python train.py --n_layer=9 --d_model=192 --n_experts=80 --experts_per_token=2 --d_expert=96 --d_shared_expert=128 --activation="squared_relu" --moe_layers=[1, 3, 5, 7] --router_score="softmax" --normalize_top_k=true --routed_scale=1.41 --balance_loss=0.00758 --balance_bias=false --router_z_loss=0.001 --shared_expert_gate=true --init_std_router=0.00661 --lr_router=0.00132 --vocab_size=16384 --norm="rmsnorm" --norm_eps=1e-05 --tie_embeddings=false --optimizer="cautious_adamw" --lr=0.00103 --beta1=0.95 --beta2=0.95 --batch_tokens=65536 --seq_len=1024 --train_tokens=573800000 --steps=8756 --dataset="wikipedia_en"
Below are experts of layer 3 (counted from 0) of a mixture-of-experts language model. Rows are named router (the router's row for the expert), up (a neuron's input weights, with its number), down (a neuron's output weights, with its number) and show model dimensions 0-191. Each number is 128 + 32 x the weight over its row's rms, rounded and kept within 0 to 255. Numbers have three digits each.
After each expert's rows: a language model's description of what the expert responds to. This comes from a sample of Wikipedia text that the model never trained on.

# expert 29
router:119131117143116158114092131120225179184131102186183122117105129099118157080135171093127144127088087136104150091131138088114141100174149164131139158131081142141145110140080090158068101147089077123086046104057139096111176114100092146130145068153133107111173101131058101099129141143096143078157101091099161114119157160134106084097170167132135180085144178166092117112105137133082169085149119100132187091152120151116132121129115167142149173169074168104113147119180173105158157177181171110150142100124123112180155140143153182163128104114149115061075143107074111168159165148099158149
up5:129180114105158181105154136155150156169126157084177113096146114146073139113103171071168107076058089117155088138078129133101074082152109146189146118145069153078151091177157152123142099143130176119168082166110105099138161124121156135124099179107128140058166190162167109155086138093099117100113101204091099136149174133075097138120118133150159162139149175087124134163101104116134176068095061129132125164128161162126170140136159181107180096185147149110118118130135175169114143125134142123090176157144088161169142200134115132117093152171167145131078154147045117156121112134141103112
down5:109091084125198120158142094089087095158164136118145145108086096166117110193109077175178116153136120129129142155118102125155155160126127134078157132112141131126165093090065111155169121121075092188084070133104148203176199124123130118139110113172144097179095101151141136125119151109143096094126163099193161154151111144075157169179149113096182103106148099152117071109093118120120031167092077062127101118095086106117106134107151173093134173175154127128194081161155059139090133107167084165156105143142134114134121128151164138140122166137112106110099093119105070144134184076111122126
Description: The list-introducers including, such and such as, plus capital-letter pieces inside acronyms and codes, such as SVRG, SAKISCO, AR.

# expert 30
router:119103126126116129117092085090192154144131083175170126096113139094083157108159150073121130138071079130099163118124147108115160085160132170142157156085109137155179143148108125126080114143099087142110064064085151091130147122096127172143195075140136104115189072098084125099160126148114136067131119143084117116097128190146169091089136170148162149094169128130106100144081164095115172120147087103166164108147148125160169086137090132165160188164111156090101129122178175062148180131167155103143170100130141103162133168115099170151160086106175108067065162089132102151123164198118166162
up2:084117122126141118190083087117111094137140095106192087154160134117144166130140113135124157136199086184167181135155157111135191105227175080153153114070136139120070166106107113116092134176080120142134141129184102067098164101128103125128212180152111129122168150162187112147119110153170132114142110185120121162140120084113150077109125132135159174144103096106107054137125137107153084149117161067134143114159130131107106144140091111187154087109075096150207113113127097189160112137132129155139077076112094078157119096167121093104134184099129153198123140129141116114154093142118152165
down2:107143092126096094126098226135110103152135131156141108058152116145107203101089134119168064114162084118114117090086074182100167125088141130169107147174107138158101125119136098090089091141090097089117169139132116101156088134121156176157119105176163078105133153175129133091063165106095117089138127081144142110133136071125169147115155168157211117176096151109123076100107111102131074077133154156065119116142126093135087184151197122153126095161137089090126146176083115114088091052147107162081085127160111104131135162100117101138092119102138125104207114172130117105098091154119105125
Description: Commas, often with closing brackets or quotes, separating items in lists before and or including: glazing, and; (8–6),.

# expert 41
router:119129113136111180103087098139124130169155116165145119116121168102064168124160132114130109142116103134115165069087167054095172123165137175138190156100088139142153152177085115132084123153103108132105104089126145092087144130097075169169140092166096093086147080096060082085150160127086185125148079163090159128151159132131158088082176162160190190098160175148113103081121143078085179110147133090156148105135151148132116111119066156159181136180087150101134178162149175088138146142149158079157143119117124102144154159148132132169142077103132069110114114089091071141125192163134141173
up0:142135092147145238130088045102126107123094159202152114092161102147164157126134125118133147121061107127144123074116141108121052073108080161153129135174145138130148139161068109107119150161140154103072167135133110146150127118099143133077106089168145087137162040059129153063126081149129099128112130136170125115127118113137133143182128108075082124091131163198150148143113102085111161117168150124105182107130146128114113115109119129100152153136103131136138160232158178085145132192107071107119148108113189088144105143166127125155104112146091185090134177107101099122101187151147121155
down0:082139143140109124126147135126111135097129153170150151154101088100156138111118083117127157104053102134113113156187077076113097166175126111112111194098098140072164132081129171128166160102162127132085189118172147170105099130140138139111144127081117143117164101098156182102109135127120105119107096087205149103132134128121143114196135154111074140171107098150108156106140083154142075110126119145075137085136089155058139154108132143101174119123128135169092028142194205114195150181074146110085144178132082134109098107212149175143156138153128157148145140079175123146101132112095064119
Description: Byte pieces of non-Latin scripts such as Japanese, Chinese, Thai, Arabic and Gujarati, plus accented letters in foreign names, such as š, á.

# expert 57
router:105089118143098121105094114128126132134131081160176116095139179068122179111149176076055167135112117148083171073114178096122129119131153179117151158055097164156158158125100121137121078171093126145091119117084169098096152128105085168161159086130129050114135090101121103110173117161108181130151097125079168135154156146122163114106189185137136165107140168163092116102070140131092154118186120116170143112142168134137158064136105147147138140141095169134114152146145170087183161172199186087195121113157149094150162121125138149189148116108131072100103167102092064156137137140109185134
up5:144102143128067081144061134114161152150139115076149111119130090183108124131067114100147065130139124103106077160159099131160141163104129145064106120075166101170178116168096133079153064108160129119110145132172057089220142126085099157177149096112170093135115088118107078135096137164124066121103141113180168173143093166119108137148175132135169153120110100171092151176135101101120153128148168143120130066086087115136229138195118163101126147111089172159136115115094116167141103091146105094117094135129107121177139106091165182120125143148155101157102090085100088163098136154170151113
down5:113088091080128125144142144116188074109160111145084071187159104106156122129130108101167167129079106124105134154164156184082170173132128135104125113122064130113161081174108167094086071079147095141134153138120126158154120182161181068180057117099068147104155143092122127114183205068115101160106073126125149082124107160130167106143123167104132095143094130110132187110115094152101148070121131158168096129129123116130124148087145109125055120096159114162197135124137130117136140107149124129165056127055082127171120140141103164162140097185127157176107108090106080113130118171163122185
Description: First letters or pieces of personal names, especially surnames in player lists and tables, such as W-ohlfahrt, B-autista, -H-ugues, Mc.

# expert 48
router:117106094173124162081092086114148163160159102174189125097136162082078156109155147118087155175105110148092153094091144101084115105179161178088136157116129125168176131175112099150069115156063099145080103108100138128120139129114121145159139071188097069122172090135079103095166150141135161069135096163083166104131158171144169075076198159144139170117180138137087110102116155091088144109160098111130152099147134122154156086110081142129138170148103169118124146204172175072186146157144178106172160114154159111148142147157135144189136098095148112089100161108124129164160161151096173133
up4:153097070127112122117095153060145141123141163120131140085102070155158135128143177137162106182106083138057128142134074071090059116160099210112131159154153171095175184173194082123139128133122105101151168085095136161136089150121161106068079147154130054143159078153150108123111152200142132103141154189097204096138121118096132113112176100128113117180123155088123112135107132101157136125128062095177102123171103117201116097147119083110162121126095130102134111185118127109108125084140137144129126129204151078138126146175113185139083103124085153112100146160158123129184129101095133116
down4:124112143142128105035158113124100100163101101155148088132117141158112135161156139130165120158130160092142136131169135163166112182117159147120117145117159145143130093210106126114060122156135126085135128124139136122159130117110139147073147123167151010080146132133136109174124137087111132125117086125117161092113221154119101131059118173157155116164104080066137116144097103053119101119090082154086125095124168101110130122125044070102108143146174219112075069134136159119124143151139149126141160134146090161153100158121063123100128090096085101131136159134084160141070201127132163080
Description: Closing parentheses, quotation marks and brackets ending song titles, featuring credits or numbers in tables, like (Spanish), "Real Prosecutor".

# expert 59
router:131078104158112180069088094090149119167138116184141112111142126094102167098159165103124144149070053188089152081113134091103111119177144149103153167111124152157142118150060115182121130166112095150102126088120142084078119094089136156148156126160077072115150104088095105091193150146070154091132116151056151093159139139156136112105168186173132153110137165146066120130103182120129150115166094099181191124152157118155149088126089149168171152154118172127092176167177152100163133134181189097142136119145112131185158145122114148140159120123146091109111163091080112185128172135115187164
up8:074158128121098081128156194127107166137127128146181180151106090086100157101137161058089076078093130148156153070122070140123075127128149126116084126125118110105130089148117111119165101147111125053107096092122091073141127094111122184093131149126182114079194076110126135155137134125143124091100087103086134126118071086169100099109138122129135164148169134105142157149125190148143068112112080194099123091101086109159070102107101111190148135142164138142096155141149089120127113163107084165165051140071122128064153162189125146119171159169109130090105076078089091131163147124108088151
down8:116120106096142077120131082154103102146114081164082078136166150116138133101147144132110097106109182112118140126115162113103121181125151135097158100110126125103185149149126186127166131094125128058102181072122191079136091143124118173101133145151147135124177181138177115114099086165129098112147112166091130129081173136071122171131103126105114139060111130202136198136130079086121145148181175127123181138122199170134106134145122091154153114089135154168161177155103122203114123185103158149088100088109128142142196160091103113161137189093093099138136219146195140103143122120064101158
Description: Pieces of abbreviations and short capitalized words, mostly in lists and tables, such as U.S., Jr, Pos., No., Mr, J.G.

# expert 14
router:121106087132085138085121137077152144150163088145176090106095172084088177096148140089147152108078114150087168127103128098084175064196180141080156157128106141130200130136120089149068136147116094153106120108133160097076170102143080173157164077131103081133171110109076095076143177150091176116158111118109151111130176151128139117063184143151159142117137144175080126095112177109101161086165102095187197106167128149163190087155087150135149162141124147112082149167151138090188165125130173095166152106132145095155135154103154146174167104132171101114112124101113114155125162168122151153
up2:169105101113085092090153143055193123175169178099106075145127108167117171171113191073127156129165120157088169085094150086091125146171189136134104176079144097111146093120143146146081166163108137167142025156091121155119179136141101152078153036074143126130152131149163152065126184102068186140109127111105110129151143125147102131113119146113097112122172137135157168137086083087131157141194151084114132132157108091174153163119101146090160129146168163117073175123106118131104143102131130097110070137155073162162123120123148105155123116146166119105158173110144142172101098117172134156
down2:154092130131138146132156121132132133095113132127122163170152095147111179158103153134162110110116126156098134155152125105102081105141189069112202118148156115118087098143148113131116136118165127082094117194163165161110087171149127132195136142097128108101124119173117127170053072103089113152135136115179131166115162075094143093112106108115089100178085104155091105128084118125135153174086103063120131122150109159167148063070171156154138152059136077092096141117079085075150100089070184080149049145105122131160113128111111090080093144208156083134144066094144185108110118068118126123
Description: Forms of do (did, does, do), often before not, plus short mid-word letter pieces inside rare names, e.g. Buck-ingham.

# expert 22
router:106111133186104143102094123138154152147147129146164099094161126086095190099167162085076183128104112147104126114107161074114123085168147188119156128092130141149144142148108124129065116152097120177097089121073163085076130083118056173177152117129134112104145076119081115114180162129135160084168104140114156127129151144112163107115196148149151140109140171136073104091112176081077186115161116113163149106152148145130148089135091192169156143182116171104086162146155192076187176175181178095141122073147118095149134125122146190146136127093153098094104150072084119176168139158121155123
up0:106091133194127125147113110139138159130080111179096088135131118135129118045189129141078226075058157139095131133099102122153089107067137074147120150177168131145109152074169128143140119126151162155132114123197155085073096092190107204128138121112140164096134194083070144085175173126127174135103120122131143119127126172137142130136182091109145092154098166179035162142112131121116109106126112116095161085103133103172131118097153134175135098113129121168158097108183108076149161110121120116095099111150080073129136132147106137139162118116060105126091161148088153129185080105130139130
down0:173113171155173104154100059144136136107159152127110136104128081199128138143117146160149037176141124135190106173137162144121090093139103168110151102167141087183212123117127124119066150175153102150132122115118114168110160119072152131169123090149148088149136125122136158118134122160186103140133166125141117168159150079089147172124125188139106139167100089077121094124104189147127145106138082184138095192149088193117148075103148147113117184108132086144176075072058134142117090123155123140131109151121135115082103093113169092111120174144096161169096143147117158189129198170185143121
Description: Given names and surname pieces of people, often in narrative or sports text, such as John, William, Laura, We-aver.

# expert 49
router:129095109154099129102082100084131141165154125152167135101150138066115154133184134089092157153105094150090144101098145053095166129167141161115166135106078154148165120156096117140070117176092089139090093073103140096125158092104071179182185073160128083087146089146061102074165142158117171085136102124086161082137162166136159106096142169150148179085159156154110114102105175115096151083162099074141195074143129141154159090128072146172164146131134161104103130157186156118156166144152165123150144091150149125165145127111142159134165111113172092127117140061127082145170162157096174144
up3:153082192130094123133148126110170124112076105126143140109069113171134119162156142135182108068155108106051103110114130062146124170122110070109172106150112134111143118123186126111177090060086113101081118074115104140083108129139134130144144119155159070140136163143156120082196063152166114095164134169161086077158067168137125127127116077152126086125139132127114144161118156118154144150176086107151178103119109134163101116195036112181116132147127110150062178143202148091114140118104124132081135067156159143147123078178092130131130073103151160161119174137100121115125138112062088123
down3:122123035102134116126140047087126084112163168124180161164116097183124083145097138085122111212111148149093123144119110141165115159108074128147106157153229105138142105062090136140114163170143082144151111133133121108124141151129129156143129114141179083145098158173120189133093128131207126075126134170174086085202154110111088137149114175128061086102106118108127119115142141139118125076133070115134140113100123131130127160129107073124115156131124147121107081204152096197088156101120106141120167198056091148137162111114128063157094117147152152151123120139175120108139147160117165089
Description: Line breaks and line-ending punctuation, especially table row ends like a pipe then newline, also ")" or "." followed by newline.

# expert 61
router:122064090148115138108080069084162154192157090151193116093150135086080200083154150131112141141106107170103158099091157094084185123163164159089141165083107168130179151117113089140081104154086080145081106124094146117105106106104088179147129081171118114089179104147096127113140172173096138107137105120106191116104140192130146106116173144180144162124171168096109106076092197110102140078168078096178131103142147131147132115141111170125125188166132171114069135159147175113159159169138129118182167117130129103115152123101141156143167102090174106128099155103091086142124178145116172143
up4:093085138135128171140091107118182151160123142117124075172124184121039134128155173105089085157077138166135099129094090121108134117132074120067056150122134106173193114124157078131109172137125108169104108078121187101147113151062089139138159175207139140182051117149130114141106144088082089180147181059080079134125173147089141065108099141156043165137148112176097116132164119150132112079156141137140102147128115139154087140116129109147140150152167124103139119147167178158159159124121109110122127122168134195142160156117171137132076100122112136143136164118168160112154166131113148184
down4:119139112164133144117189170102116123119139138139064163137070127074093155148135023082188131145143159162165108125177093113153148121118139111108166139161100115169161125116133111163160146146087124056152120105176086140156146065166088131135107151122153121126177103188211142057128150147183135159113160128138154134171090142145117087092142160145090108127114135116126160118122180131095167137117200092136110147120143127097133106087104120105129107091132119111105183128113060149150124139140155117142119085136084177095108169122223065114156159122173092106048106164123077120110110063169118090
Description: Hyphens starting list items after a line break, plus bullets, table pipes, heading equals signs, and hyphens inside compounds.